Weights of a small mixture-of-experts language model, trained from scratch on English Wikipedia: 17.5M parameters.
Below are experts of layer 4 (counted from 0) of a mixture-of-experts language model. Rows are named router (the router's row for the expert), gate (a neuron's input weights, with its number), up (a neuron's input weights, with its number) and show model dimensions 0-127. Each number is 128 + 24 x the weight over its row's rms, rounded and kept within 0 to 255. Numbers have three digits each.
After each expert's rows: "comes after" lists some tokens at least twice as common just before its tokens as in all text. This comes from a sample of Wikipedia text that the model never trained on. Tokens count by the router's weight.

# expert 79
router:168114137102102127085098126130133134134135142160116137084105127151110174189081145164112113162153090126119122111133141127106111141152127147124148139070158139141108123134135153132132163123132166104108176134189121171102118110116168100131138118144132122069132103134162118165124138075112085121132152132108134116150171113131127142108147114077123123102118117140104115146087157115141107143138
gate0:143128153125114153125119099145141070116119124134167121116108117121115122145112141116125117110112128160134090137119157124142159103160137179134119099108124127098116084109113125090096136114126090161086096125136102163122118104121120124112109118139154168115101122116149128090126115148110146128127184152141150067144173103128062113130154142127136104113066065151131124147080156116131126137091
up0:125133116146084131148152137143149119167145155101145139098114119125109108114156131134144098131088103117170145127139150153130103107106120193126140153132132148140106131104134134126120170127120115120097091116113125155119135108067110135095071079143152141131097125131121116089140115108081103130124158131120177122069104132129120174098094094129090122154101119126113115107110098114162171083152
gate1:113109128125147089117153136132114164112130122150168120131114126142132162142112103133173117133101137136085142103101154112107102132102162146148116122147123133097112106092158097160138155107103155092086103098130113120136169134149114114132129111129177119125174103127117108124104175146083100143114175153125158142115137121155066146142159166131096079091093106138097133165108139121095125098105
up1:093137141116165151136158096144122120129145124134117113116147159120132081111165129084102138127140122137184123154118103146162157096083118070101093128173092114095107158169106134154089118129125116090134143172128100093121123127126128103117098130118122093117144125143117085150111101141079134136153128111148091129111091129104122147093119089167121118096137141123143099121127149101087120104168
comes after: "W", "B", "w", "b", "H", "T"

# expert 0
router:133167096134139151134129146108142174131172148114106115111148107129165143099099166106102124142144168119107093114079152116103148162123126145116127108106109144118101185114130153142111136117136109096128170125115090175093126100120149098172121145106137149117164102180125110105126111170096105155148069119105154130135183147135102149100144111133127160096135144092114108110110135113139119123117
gate0:106105129142181148104141142112187130111101106102099099102142153088158117131142103135109095182123092150112149098108129153082115146099134098077098142147157125116155127116107111127161130108096092121132125154153105148085094133166124145140121132138119147131134118122137140111129109164116111167113137121158139148132161145147085183098109133131138156147146181174125175119138107112114120120153
up0:109133135148103157170117114109173112116120107136091153116146140160104145164105122122073143117143129146149160131099098110152132115167157084153129154134131106131098098111182151125140089108136123109138101132077153128185124154124102131152167095095154119130187122133124125160152151123138126171120123167117126132145081135157140110126122126101151141141077137164096126073134141138124129118142
gate1:148124091149107130115124143146115123151169116122176116135115118129158153107100181138151113141142133141113149165138160156077121176119097136111141139180152152116156147101154175128104167132088071204139136140123103126123142136129150104144157131104121137137152119127153106133110118169109183127145124143138145124141133186114114100113149117161136151114086140095136089155125130129114134111124
up1:118150146148131149152126094102148123109129108158075097091152166162102108120086121151155133122156124148097146136144136106108126203155146101154173144127122145144105099137137149112125099103132134163129146130123083147157117109111127096138153078150139158128159169100118111142145179118131169124118128145090112149098146132137139143161108113143155145095075098099132109127146123106141145095161
comes after: "L", "d", "D", "b", "l", "B"

# expert 75
router:153126091143077141089104146143120119122132149131097116115128087133132147115125133154109115150123143108104127115122137108134133172107100128145151149105142113151120147146099094139130138135102099103111123129166092113127113140119150112160154117111077168086173117139125121116159121110092102174131107127122157159197157170130100122116117121112103128081187177159110085145116139120166120109167
gate0:173100123146141076132102107098171125131161152093097143119124165099129139102105135099149117169109144125116171148115115151122170159148114143137107120139118138139120155107102187073098156152083143155160134128122099155135098149119153158102159160148116085107115101105113134121160089105145155092103139112135151136125163132108125122108124123157153137109116145155116111151130061133133132109132
up0:110159063152120163091130157122115112171143156137144122088098124113127126120154099147118109114166170128106169153126099131116149088118109109100137103152154117136117099178100130144091090112137114098142123124143129135111123099132104142161116101116108138110128115169133136088141111145171115184139131177115125149173123170116122122140115099159162176099162106157102145130145150119129099123113
gate1:124090122093146124141111139130126085102119149123157095076166158151135123132156158118139159134111109169094128111129161163144085101110122150139129162105093137078091139083124130133125062130152171130134117117136117153127109113131138124152122156131065143059148139141171151121132123145114100143128133144113094103091128116125126109117132123075141099127111103138147074120118097115139133122124
up1:123121156156173144156117099176108133127082136113121127139154159135114151120146123091140180117128104114120158071099148129169089082135145129166117093093142071133129146144098123145152141148089146125136117133124147133128115115127131139139159115156135135130150092146112167132105113099165124148136145136105081123133162157100162124113120084110120110126071113135132086088100122090117143093133
comes after: "| ", ", ", ": ", "in ", "- ", "of "

# expert 68
router:187140142115106130114109121136172148099159164088104125129083120130132154144098155115135171154173136120153123102146149135107132146150130156133164144127147136095162143132147148139126145154099133122104136129133116179108088089145140117120120134167068128097150085187119142119123128119107139135120125124096148191151121114127100148082131135126131147102113156153097105143070143137157140112146
gate0:122087103137115120140154087128102124083137207148153149133093153140106122147179118125135123151132142113107109102149138154091109107151108153150122141153106099123156109123122108130180140157114089166109112126093097140099105109117156104110136129128155143105105196127092130103073100154125102140120124147110136116114128132143128124137127151127107177104151123162116113124104129139153120110191
up0:120155124127124160139145146100087121116119142112137154144161122125117094099110132122115145139096145144109138102111114091097104120112093157153109168161122156102107121117092139191103141138099115111139133110093178132149114161092080125117118136072107181097126156127108084137113088160130075129161098110115155106131095150137117104112100107103121133091130151105115099103108144152136135166126
gate1:081149125131127127150176101129101125099140109135152112128137124141078108130150090079180126125142133144158085134158133137117104144093108088126116131110135123137112147142142114133130134085089136125122112126114099108083130142137131051129143129146089119131115166094138159143132151144134112108145110091123071169115132161134103083112131157137100150089137161167089132160121157116135102105105
up1:121058113138122114139118149124144136143112103116104141103160127136110152158080114145118146129152143152145097112108118155142116133147146134098147170130116173112146162116114081151102129109153157109143115092101155141091146166107081116115177103086134104137134113170174140130155136139151118110133104137135140097130126136082094084123093098119129124132151137185131114143105109124123144180088
comes after: "M", "R", "A", "K", "P", "B"

# expert 40
router:151135115099110123088108135116141154105156154132109082110110075147103159132096178124106095145160140104131132101125167133116140143130143163169102125113146118133108164121133121152133119149126122071119130147163089139099090088141146091138143099130096118099163093160162099075141119099089089146128121124097142149144158154134115142114152134099109149090151146115093140149096156115140150118137
gate0:166141134109120126129115177111144170156145112152136135101108121169116156140101160094135129136144126133119167136110143114129130102114132156130118165154114084126149167125129164147106103144116124120141103122120144129103158082107133100132119124143122154109149174166150100139077123111122130114103142069112159188133055181105091137120123104127121151110126122129170138134084161096125127102143
up0:130114133133110110116157132109139129153142115152150127158165111140101087163105093160096142116152100134063121145133140097125154158059114139121128147121123106117137125126142119146124126092131129129111131179154158126156141120127116104120162113115180150135097149086137079122172148153141122111161168112125105143112164158181105113097094126124152160103176132132130165139138179106141145132141
gate1:172171125113117130104142124110081102138175103106121123122131093123141135141126157087088113115141144131134137144127126133070114093129138159192089142109113127143099154108144119132150154131163086149148127164146152140097136120130136093127069129147134091097105123143105115105115137094113128140181089140133136143117139102128118128104087103140121182124111095152082113123079156121108155138121
up1:156145112129125132132104162105167115148111147094138106110112144136104138111193067089147134091130104115145114123140114115171177140128090097087131148149128104096154134109132096114106145084135183102097103110121065144117148093125105118160144159144139170106127122132111116132140130119134146164118127133144087161124142125108101125084113124154134106125156115131121085137141170155119095143112
comes after: "| ", "201", "; ", "202", "of ", "198"

# expert 32
router:169117146121107137130113103115118137115129143120138106102100119154138155157104184120121067168147118104099135138104151137103143113102124167115149135114107087130135136133102133120130123131142095096139117145136077194075118128122121079160139120115111118107172138158113121123092127092109088149136135095123157146178182147162109128130140115098089141109137160145080110148106151105135123131151
gate0:117109074123141126089135162145170096131155095162127126156130160137149159114132153130127167110103085138119184143165164125131141103154102117093121109143111171113134144122120096145095129092156106144157093133109167123174156125126158131175192114127103106119172109136117158129076119138153147120140150145103123150137113100140117130146139126161098148125172134108123130142114144105109121142092
up0:130176095128116155120122122113136170140129127120088166151138129099131156121091100140150154113062074106135180155118108149125098100129151101119121107133147166180132113113155087122166116104164153127101150143162126105135131126147134110120130114128142106148147144153170091108141138133129167127158113122111124141138118156113104113119116133134124148153124061130125149116161109157123104096058
gate1:138121141154151129159092123117180135126111107101119061136138152113156108143113109174120155104130134142123116071148117127150124131147153116123136200129095090161136124118150129114138178164123105137102097151140119153176093133167145124104134132106121129121085115103172173152155131106134127130138098108123093122147141125135079122120167135117135096123155119150113130127104118074141105171130
up1:065159129123103101132126141143131105172128126148166166137105117111105061149129116099084138121120120156135153115160145149147127120091130144122137090124089132183147159134112140131096157159117160098102110117152159110138133091081132118118116144136119167149122170125150143153150145098088131116124163148124113136092121126142149146110123089132213107124116136132134114134166131132129145098109
comes after: " ", "0 ", ") ", "1 ", "2 ", "3 "

# expert 9
router:163150117137102106131119134137145174099158157131087123106096093105139134144123141097123115156156169118149107115122150119099153123129130167130098156129191098127100140125120129109108116175145114106106113129135105169112117104119129103121158131117087125079188122186124113141140135130107119114148133119123165181176148155186131133111098144136061164118135107127107115139106147124123132120120
gate0:186134122147130148094112143151108122131096102121129126124133103155141135095115130099082154133150110093124105092143114140111160138113137160115129144144158119117090133108114172128135086159133157113104124107174171090121139112092143122176142140152117111132139109101107168140089113129111109138130129115131191147124149081113075131093123149173071147139109156145118127081150122109102146125155
up0:120168122101178089099134121087114133118161138124107100112176109125099143117122136121153129117155132123112123104130139101138142100166133104136066146145137135144140122125147092117168151123146130233098156108106125160114089115138156130080153112136126146107135124128132112076159139138168145097144096142095132137136151114139145090132128097123159111144147087099124146102127111128134105115099
gate1:086144144164135126111178150100140116136112169119129118127127099133125125182136149126108110138149132138091137167143099169119134135168099121113120166121106138114151152130117090095130062146086130163108120168136095104108173146116139099130099134165139110171177123166131130109099143131102128165122113145132118130120120128130104107095081142136089114116127135078122118179112088110129102148128
up1:103110134093162101123174142127133139124087150095096058081128130158137113154082127128121137127100103118110136153089119142149137142111138106120148109132111157160163118160088188123112151147122132123167117121166121116083142122136118111163126136118126114116148129095084139135134129161140149135131153148151139110108175114103162094129140120115142103141084097132136128130135121122076120054129
comes after: "\n", "\n\n", "=", "\n  ", "Coordinates", "=="

# expert 14
router:130142155100116165132100121157119152094127166140151132118133130129152136125122132122131083183143137123109141080142176122090146140132138159118151143138156102085112138123167104110140083173154102122122113145148127159100109110084152112145167135117072150103157100143142105131135103109112118161105104093120156153151157166103117125101135175095083144093155134115129101163127124106124115155156
gate0:169100154117135135112135134144116157085121124134097116088124166118092100131093115165107101137134092091164098109164155117094133134117128136129124134116083130112134099115105129167136100156131136117165138132151114131119154107119099116100114128121173137104122112092122149148095092165109178083196145123112141120112089149133104103121142117135108107069119101160146114173128116127143119099168
up0:173110131116146126157140123073126114126136115117099088156073126072130105095107120090117101158128134118172144116120112125150155151083116144169117118125157160141109116135123134110131138141072123089101116083121078110158117127124161123139158090134104123143164148128160139118112148137132142133144138116159153078104087119122159105107129156120106150181123116143138141153185154127142139150134
gate1:075193112106104115072135121136106114111141173123128108136149166146125123146155154134119163098097110163094146131122100110162135132157145132108122146141121123153115177121141148157123136156124140158127140075148162182098100095165127092130095118153124143135104120168113145145146125165101141144124122104117102125127148111156134145114120141132118118135177079100159146185120104142118102128108
up1:090127077158169164146105130152124184128150119104108125107146149102120113126128138136104178118120124121148146108137148132147164098162086131138120164118154159150085107144136113124141139153115091157111123144144116103169108069104112165104116130143143118136152126136112114147117164071121165124135136045104139135103158110144090120141097152142135134144137140118165126086159123128142138137146
comes after: "the ", "a ", "The ", "for ", "of ", "H"

# expert 46
router:162160109107121171092104132108141139113153168113116075115126078163105145123105155117119104152171149106137122101139164127107147170136129159182107139130152129127116155134126103152130121154125115083129133123160088135104096090123140101119162113131092130106172103153158115088124128098099099145142110120099161148154155160132112138101156158093103144091161144125099124130104170126139141130144
gate0:141147109093126122111112149112180149148165141155111117116083099168090185157099154137135104172109145091161114136126113134118140096145136145157129124123137098086171177128127152127145149168170145171133086171124097121092113104164120171165137116122115129123131142105136104147156100112114107120099125154107091157107179136148130125109110116124164093123115139134126126149112141099115133129145
up0:110142149118104102119127106184146083116134105142144092145103163163110189153140137132106117140128138059107143117119134111088138117140162115161136125138157175162104107117167114134160077112128133109138110111180136144104105132108120150131148109117120146140102086101145148143139162122114109117116123105148125098118107096095154107120066147090144138163122157127112139138173144121139127135088
gate1:160137110107114152120116098201144118106145161128170116119127143114137114115103113129117129141156104177125125102177154121123175154156142122151136154141083117121148138111145139109109106134123073131136055143127121178110125161126120104148127132113138105126169176139139109119118130149167137102123146131148157137123112141126091085099133122152068104085143139147115123120124139150070137102143
up1:086101154159153102094111164123112124155128117124156122129114144128117157101096153106083142127122128091152118092160171160141111092145085160117171108083154091120097094136148120103130139094108095136119147122143116129154105136149160141132145139126170120150163128130095112137081127165122145141163086153136090098084177124109113137130117109131152116153117109129105153135092164101117110113105
comes after: "| ", ", ", "he ", "was ", "; ", "He "

# expert 3
router:126178148123112117121112094128128172139106128116114099143075158125123139130130131104108106165146144100120114129112142122092114119151151176138158140129119124128117133126103136115140085132117145121108099132173120167085127076088148139182140095147098092083128120154138106130119132158094113165130092123112121130172186135132066148078128137108088147118142153137101134157103156104131130127142
gate0:112176142148176152117105169092138142126160120147109135104118166172116146117112153156131109128177127107105181114118158144125121130171138133127082141093120160093114093087067146133157114132103167122140154134122140104116113110137129124138103108161132153098122149154122104167119122132090130148135138113093070133121150133136133157109118090110133095130139116149135085136123146136095153078100
up0:155163139139163158079078151100121148132109145123100114130080098166154141119148151153130134137125161106122136098125113135135140127105096108094139139103115148074109081119098097159110131125102168106148136144109147130111092148109154104142141141172106117095139101121157173147117088123126156127113121112104103092111152165104105160115141126164093109139136111173142167118152160120082139124125
gate1:126122120121079120107144103150115196117128142099134123156101095148102160108158121135114110160108133089174131137144114153109161101151124122114153136132143140110160171154140174080107125149156130123104147163112142123135137127137163072128098132109109123159135115134163146164131137125156111089121084161146181116137114152131135138130108131115119143093104136118117071114146066156160147146124
up1:080132148061118108109120116114157120086159135132133112127183135129098130098134128139174130167082136120093173121131123144147079128143145143145105111102109131110177136111113160132145149132075150141089139093112096104154113129104099090102118136137149111142128139145123139130153133131144118139125138154131113122087127089159100125102100128158103144170157111115165126143148152185168117114106
comes after: ", ", "s ", "es ", "er ", ") ", "), "

# expert 11
router:141112124130105147131101122116136126091116141124120131108085126129124143134132146155110116157160120120145145132118162103113119175179156170151140121089134136110106131090130148137131124152156131151126111123147087160111113061147139076176149095152096086090160086164103090149127130154079107148141157120121148155144119115116109141132106138141070135111175121114111139115097156137175106118142
gate0:157127101125142140120140142088127161125117117144066133152169157172116179102133163124167131134099178123160148148144130130140126157088135087159147132099106141121069139100151138117133093162101157081147076135115097125148097121141126153118125104148149123087135158094141119153147127116114181153156121116108109140145152080140106130126121136153111128103138136101115145145082144137139138110145
up0:103115163116104109122151154163146139139093164122109157135110129144158175102112142153151096128161194169144119128119132136110107120143142163147145132158105073117135093127126086112122196130142089136089114151114090130149114137133080109117137123140089131154130092071154120126091126166140129140114115144128132129115114144139133139125115142137171099116131134096154142165133177101117138105089
gate1:106126099102130117117131117124138157145165108120094125091107096126102140156110131114115125171114166123121115106132148105148109121161150124166102106143106116141139170081118108121167076132094152127145117137114119111155127110121176144120163145107150109130111146151127117157161076141098122096118167115159143149098158097096139145136139160050100114154112150079133140115165115103133088105133
up1:127168126135091103115177124120117108145148097141119131139099129103119145129193133143102189095142113112107104109141123107128117081152134111089113139141142160103097110114118110064145174150151112125165154157144116137139109089110145108141119090157142138123090136179085133134136098094120129089123172151116100140138089121122111119168140151108148146114146102103106086124112128119121110147102
comes after: " ", "- ", "% ", "0 ", "1 ", ") "

# expert 71
router:143098137101124127089146106135166138095150162110149118115097136161105185128125168104076113144155133113142134107143141092095144141154150157106102147113130142144124165100147126112140116149096127083114131113137070161092108081136119121149125112148052129114174103132139121099114103147098069132115124118103144149132174140119128143129148108098118117097130100152115136153088146122131128111143
gate0:130155104109097143075134160129122105155106129140097135113111189115132156159123132122171114116111154093138156154133136113110103108170146138125099116117115146142089118140129130156101133135132129114137132125160116139104128138158147136160102190071140162128153202126110127112086160139127147097177123114160109174164153119145180127108157109141136125111116138170087111138123118106132128139133
up0:129150176108134168114141141124119149137133075173129094151173118145166113124137114132139135105130096105100159120146114145139138111094154121159102117150205124094114147174111136150141150131128150097164130122108104130122125094117116148157169132131104147111123173136160125107126139157058111162120156111129119144157127106121106100143106155130132113123144098119181132112140155150182120133163
gate1:161142153131136172106113153126109162108146093167138142154128100097115101151144098121085101098076121141077124165118139175129152139138103134106142126145138100121099133132119122106128095120134135137093128126175166163116084174114140127110109070134101120133126080151123078114139142142166141181133133133104155105142137098112163100105141161142103125119122119141150086104118155098131115122134
up1:067125184132136135106157136092116109079103156135148140109105107156131136120119158138134148135130110132116149090161062132126164153106122104105124156176093125142065141140140093158134091143116115132129131106121135131086134091133120095155169172136146138060126145111133176127110091119140122135141126118149112143111130155163099133128116108101102102136109124131144155121169126154130143111137
comes after: ".", ",", "201", "| ", "200", "–"

# expert 45
router:160161117120102120107122122129139144116156161154108089129126080145115144126101154107113085135164137106123142117134163144117128140134144178153102150098169131136088150110125122132126127142126139078141136139162094130107094096144143114135149096129092121113159103180145115090135111102076103162170117125101154165162157164129109145107154139109112135097150135135091151175097182113143127137144
gate0:151143151125086150140123097124124168098124173157145130129102131114142157143137169137089098109140139126128107106142145085145129111151150148124126158164129099164070166107120190123085142114110099141144158103136106111123140134179144091083144129131090142130118078099120131154143106143140111095133104116141147118111145106146122162117181111091107122123101143123084099138148159165146134142125
up0:148086126186140130141157077100090140130141164105141142150125154154134115121088103082124110105154105069149103098101155115072174143113150130122121112156128161128172113110156116100154091098135132139115108159165124105143103159128150120125142132131107129117107143144140125140121166111135109106081153112140118096113147104108115100144100151158092141110142129162166111152134103106166134119105
gate1:146116110138090132086145108146144117124126143122175153121119086122131108098081124141130102166104168119153158139137156109109105151114153136164146138110125095155162158095158093111156097156119177114067104135192118137132110101129148150131111123111138144116160093106163141078114091135096132149144152127104119134081116097104115123108146125121131158108098142133133122130111130110167075139130
up1:128162125154122128147097122104138129136138121158170127120154110126107135125092135140136116147141142133129152134083146183118124111108143145120073119150160127120097153149110116117124125115158123136142143116176149144136151122090138166097178218113104141127150144141143091089124158135092120107107112150122117139155201141180123116133145125136154112153117142113143126173109100114112179127156
comes after: ".", " ", "- ", "2", "6", "3"

# expert 26
router:148122098102098107102133119115165122103135169126136088117093117149126130136140170104113085117157151109094133104115145098116155158105135167138091154094134132142139142126113143145137108145129107085116104112141095133088085074119113061153149126123068117126178106123118116158125142129098095132146133150144142175163148140119112137103144167116103124105121091137105130127099159125115094103161
gate0:157156112097132119106101162136082098143138136166120154125127137152141134075105142134106130128117105122135127137178154137102102108126121118096122140120158153163088123134105113141104132149159125111156138100103099196146117098115142112128160133091099171160124180127125142167158119074143134085107120095142159145151123143148151155097116107171142149119119144116141145074135129108154108098157
up0:157096126160155168087129118129114131144110120122134145140093085127152096081158158148098129169138119163150133152126128123135130131142092090117153128104103116130106116120114160126119137088157122097151096128118137176124093177138134119160157115151152106116106117147193106115143096119144111163110142093117126105167133121156144102125155139105158083161168111113153120119143125075083098135136
gate1:082104140155108144080153086131113123140177098107131124167147139114097157098114193090116129107138149139133099099151131113128160131126144130137122121192121128167112129123098145145113128146123133132154143125136177189088141122106120098108161114113133154071162152102155145143099139157133137108133100115146122139150154117146119128128125140157108099146094104134087101122117102113125189126131
up1:172126096130138139137155175148133160158147113108094120116120144122133148137129166145140124132151116124133142169152155202121100098150125136141146080110100135088143111181181085096154142112124146096147124138115102113139144117164147126125141124144151114104106146166161155115110097144160158139078111133164078164111118147084079139137111149129131127140142129125142106129148138086112139105131
comes after: "| ", "(", "in ", ", ", "–", "In "

# expert 72
router:160131124095128128121105110123127150072176159141113107123132131157138166117095144112094086137128139094134118081106134136111148130138108154171133168140128092106117138136136127103159121141125099145119131135148078148086092123137138115156141120128103148114134111190118123127169093104088112178119079130128150127145150166160121156073132128141117146099133171151098103161087150126124104112144
gate0:144126090125139147142135091165109138122131142130123125122170137120157118129094171097131110177142142125130123158118136135118150167132122139180137089094153148130137130102106161089165141163102112142104105112103150157116123087126161106150113122165167116157097174149112170161119137132127136131138132130164107102070133138127130121092189130117079130099097117146103089137120140129117144076110
up0:167129090131073081138119142125087127161155129168127130150099101183153142153147135111117117141102104138118088129139124102127121146115121123160162127126112149122090115135142133101140096125143146150092109146167117128129114125125160127137130125125140052126167137094128107143102112156152146147125160122158116082089154122160162134121192138144170093107117138103118101151114149121161164093134
gate1:168086125131098162140108105145130138119122132132114112122160152150149162142117103114146127136129165126164099151118137112102129101105134164128142128137115124107182117145064149077112103133122110128120154163136143117130154130119163114141089134184099107066150115143108120170132134070127086121101127156083092136130149104146123155152113125099121123093107142069123149123128109168132100123149
up1:126107123101119191089151145090110169107092157127159099087071153142137135148095118122120117104103089169154161129120110106105132124125129124111095126104131073093118105101126095156116129139142144124085121145127138112119137154146113136078132146128112175124153093114100130130133119151153165140091100103098117156134142129119123175154134108115143134128135154151158111176117178144134137096111
comes after: "S", "R", "B", "M", "P", "D"

# expert 25
router:119131099115091112109112099117158150130133173141113100129106108157149144142112144108119090143156135114141158148111179109100145167129139160127097131108149079131092130117115149119173136160099088119142132128195107137120120096124139115124145127125106135102172111153120127142118127137098063149122116114109139139161156145168120114130150108088059138074119138112119151136102159094140146140165
gate0:138152139117164118121092141152108144146152163128112156155148112087143126162101094112125095109108157141119127128155164127125132130154123158121138104141106127133178133096135066172144120129124122156093112123136122106129155155140120114129116144123120157070102113117115171123141120078145138149104102154123146100127113130134072122136141159166131137095182142141167151174120082065123110152108
up0:140123163106134203179123075152113169100128151119126111128145114112124102138140139100112091119118109121126186143151174094163150135154121155134177095129142150120139156104130131128141121118121114112141104120164172126147160133140120141083118118146129123146109103129117099122144148121124146136083154156143171131086138089125113116118087137139118144120118115162153159130063116163152092153121
gate1:107163133142171110143115123114134119126122120188170169124167152132119106116064114090141123088145080124107158073164159123134090109173127109099124163166075168135111105097094145148096129130110121143099136120122145105110105131137122095145148117140150126136126134114101101119122165150095127125144133135144152143134097142178103083139129148128131120157122127088127093119084148139122121130129
up1:150137115153149116117115099142133090143100162131085132141081153139116106174148155165112105165104110105083108116145136098131132097142090129154113108110165141116150126109123123135091105089174143123161175167133113118138159147134107195128156098160130134122122102153052124144135144130152137132124105096162132127135183139163093140139137147127121118151135082152121159128123129125125125131117
comes after: "| ", "- ", ": ", ", ", ". ", "("

# expert 37
router:139152123133132149117133129177144162125162141123099104101077115122102127151099139119108145162138166115103086089127148124103154131135141122139139127146126140116100142086115112107181126128086136103091124158155111128117128109137124113129165132136122144104174118163146088128106133111111108155135136124095174159169169148124081140100173139066126154113119122131106135147115151117190174148105
gate0:136168164150138151152122093123125139141135178081101138119124120130102160104163144081146121147162154113125144124102187105147152152125136148128074130119111112108133144104131170180133099110115127074154156112110127153128153114156120103135122099135186114153131091133134127117146120097153146141106126112126104145096133134155091107151139162180092158095154110148102162143116153146147132151124
up0:107135115093153121104067160146105126095137085109108151134125112143147146120126123118097085145121140156133142166115151161164102180123143144128103130049108131159158131088124123133123128113119133124108137135144079158163128175121097124113129174113137075084142163081133102104154121155157146149127125114146147129116136129146155126149110107149128100134101127149130139118149126165131151074112
gate1:124075123107131194122106136143092142097115088127097136085163134068107108149117141095119122105119093137113139140152146127163188097143122113163112150086133140143151113114122095109110121151122100128086155127134119117088064118147146166153109146160107118146140137119134098122087099117113130117123136164129158118122149127160120149115091104125126136121092119102113157140151093131181128123126
up1:187144150106119161123105115143151171116119135130162096145172133121120143119090157125145113113079126117115154123146122126111105160087095104159110110148141142093152141123132088125156144096105141142124128122102144136104121117093158116089077171095126166136123085112155134129095167160112150089155110098108118093096155119113181128132110119162144150113133106138121107113072107134107150125120
comes after: "the ", "and ", "a ", "to ", "was ", "The "

# expert 6
router:144144130101083131106114141164113126117120139129095114120089133130132134123075169137087109158158133115119120121113188122113135100138156137135101100100122134159102152087116128154148144128148115122095082159151108117124105072108177089117172103137136138090135081125124119093126140111110101111142145069122117135152174137137126101113149156080114141107128136176112117177141143127153129122114
gate0:165130153166145158116125108180132086115132151145084122128148142153146132092135145085107131130079134110134152142131169145120146169125120107152099138104125127125101137105164173150181140115161137129110147145188109185128136097131143119162158148146131096095113114115119150117163124147134136109143134103156154110106119118122136102114112160186130135170106158124099140085120142156105098116103
up0:129099100131121116082095137130120093120109173121100113118164106178127125107118115118118119157128103109119124190122178167126110136100118156119121083113076144107118100144132112155138154135126154131140135147129179119131112097108112150161133128167144097144151165124094151159116102138145166152106160143142109105067124140177130140127100158130111156159132128111168142137067137146139128131117
gate1:138144148136143165102150100109134122086152077128096141125137121129107126121110140145114103113138130157122132151141119135126127132112158172164120134134115088129118101096151131122116147137102096099131106087136126110143110144077146136138151167173131124123146133167079112167129107139085095084129184126101104071112141151101085138111166128092143099114106118165136125147088081114160093125121
up1:101129134135186193130131150112162190116123130108086109093151171077155118125081117102099159119135120113109143151129157112089122102115121125112162166146122123167138122110110096111130125134133156134115114137100132140141134100120088164089085114140138112151112150143143102098100079130102131148129115081148104153104153126141121110120129164123132143139136153113165103140114163126170101134153
comes after: "the ", ", ", "of ", ": ", "United ", ". "

# expert 39
router:133159146134083132100106133117150115116152150101137097050089107159135109156099157122133060121145136133101137104142135118125169159117138116146136110139119158141112132109106114159152121177139150111141119147151080118107125076126129140176153097122103124110132129135152121165118129091110113197129124115140150149126156187129117166122141125082119157095163119126115145147119120105133105132121
gate0:113140129109162152116100070115164121115169142128159133118108149146125114073162182107146133118139128146084172128104125089159160138152139129171152157125097133089128141153124148097150085122146159181118143095139129179168091119151138150107129150132123098130146120130156171093144149107109129140131128088106095132120119128141092144103131141172121095106163110135136112127143099134121120138104
up0:116103143119074160094116138128110169155111107116136167187104114156112129145114146130114118120109125129123125129196112132145096140146167117179133128132167118105129129101126146122114154116137130172121135159168134130152132095103108139131148153117129138129133137141109099158113150130107160148118127138176133120128172083118125146083126090151081166171150080089121102097114099156129112163108
gate1:147150157079127109180123146130130126155109140121134149141098127114108134120120154072101116095150175159136137099132118098125147148145147179094153158139072133133116130089111130121132146156127145175099114160081082113113147118089133133080138126112119137079108122133150105136137104134145087144162101146125170117114156181125147118162136112110088136115142109167106120144133133118153089132126
up1:144142173145155130144123105091129171135089124115072128143111135166137173161120146097121092117141141136094193148119123148123088124101139125107138159150088133127114126104121125120146149093141127154132103103096092105144183104118133133117152103178133109064117094143156086125144108121168160139087129142138118121122129131099118109154147086127116117101127119166108128088122134124116127092110
comes after: "the ", "a ", "and ", "to ", "an ", "was "

# expert 1
router:133169104131124124139112121136133136125142168118144100122129090162125157149138135107089103130152159079101154141117141143068135194133147160150125193136163138144102131123128121132131123156099124122146106112187086126083113114125134094152153101132100120114143112153122128139123116122101130156177114149135142149115166148151131144077125121120081138098128143133083162132123163094130079112125
gate0:153146099123157150151113134149120146129119128140145073178148154146128149114138111097140102129153116095108166145140136129102158143139171121133147142140172145103094085094150169191117134140137099121102147128147124112117099125107119058125142134145077128148102117089067115108118139119119142139103133145145148161174119141142090095120132107093147138163094132138143135161151134156154147103122
up0:146127103153117119112146116116126139133148153159152138063107115112144146109147146127111177096137148105105135123112116116101133107114101125137111095173112144139168121128131134128127119173144095138144151141088120152145134109137089102144117117112147107119124143113116096144155144156160106094156134118135146143183120141147132094126086163100131094074126123113070130118197121186163085101136
gate1:131121126129092142161162088133106131107129190113159130134123135090146156176127125071098111119125117146154138130125111134129156180081167122139185154138154133136160139124118136146140125138139113156124120146143100139084131141113089184064137126123136099079129093130124108101088149148159102147167118151096106149130108140136117091160144122144109111122097128109124151150116142149154128155145
up1:091135135133143141132122123146129141140156135131148120141144095139118098080121059165119137147129154111087093142153141132161104114120129137083107121216155100153120190120103142135175106073162113098112133129096136115114142127075097123122095109136176130120105112108139095098101120123107123127141134129107155118166108142138105140074151139138131129128119098161120108127127099141132139125118
comes after: "| ", ") ", "medal ", "1 ", "MPC ", "†"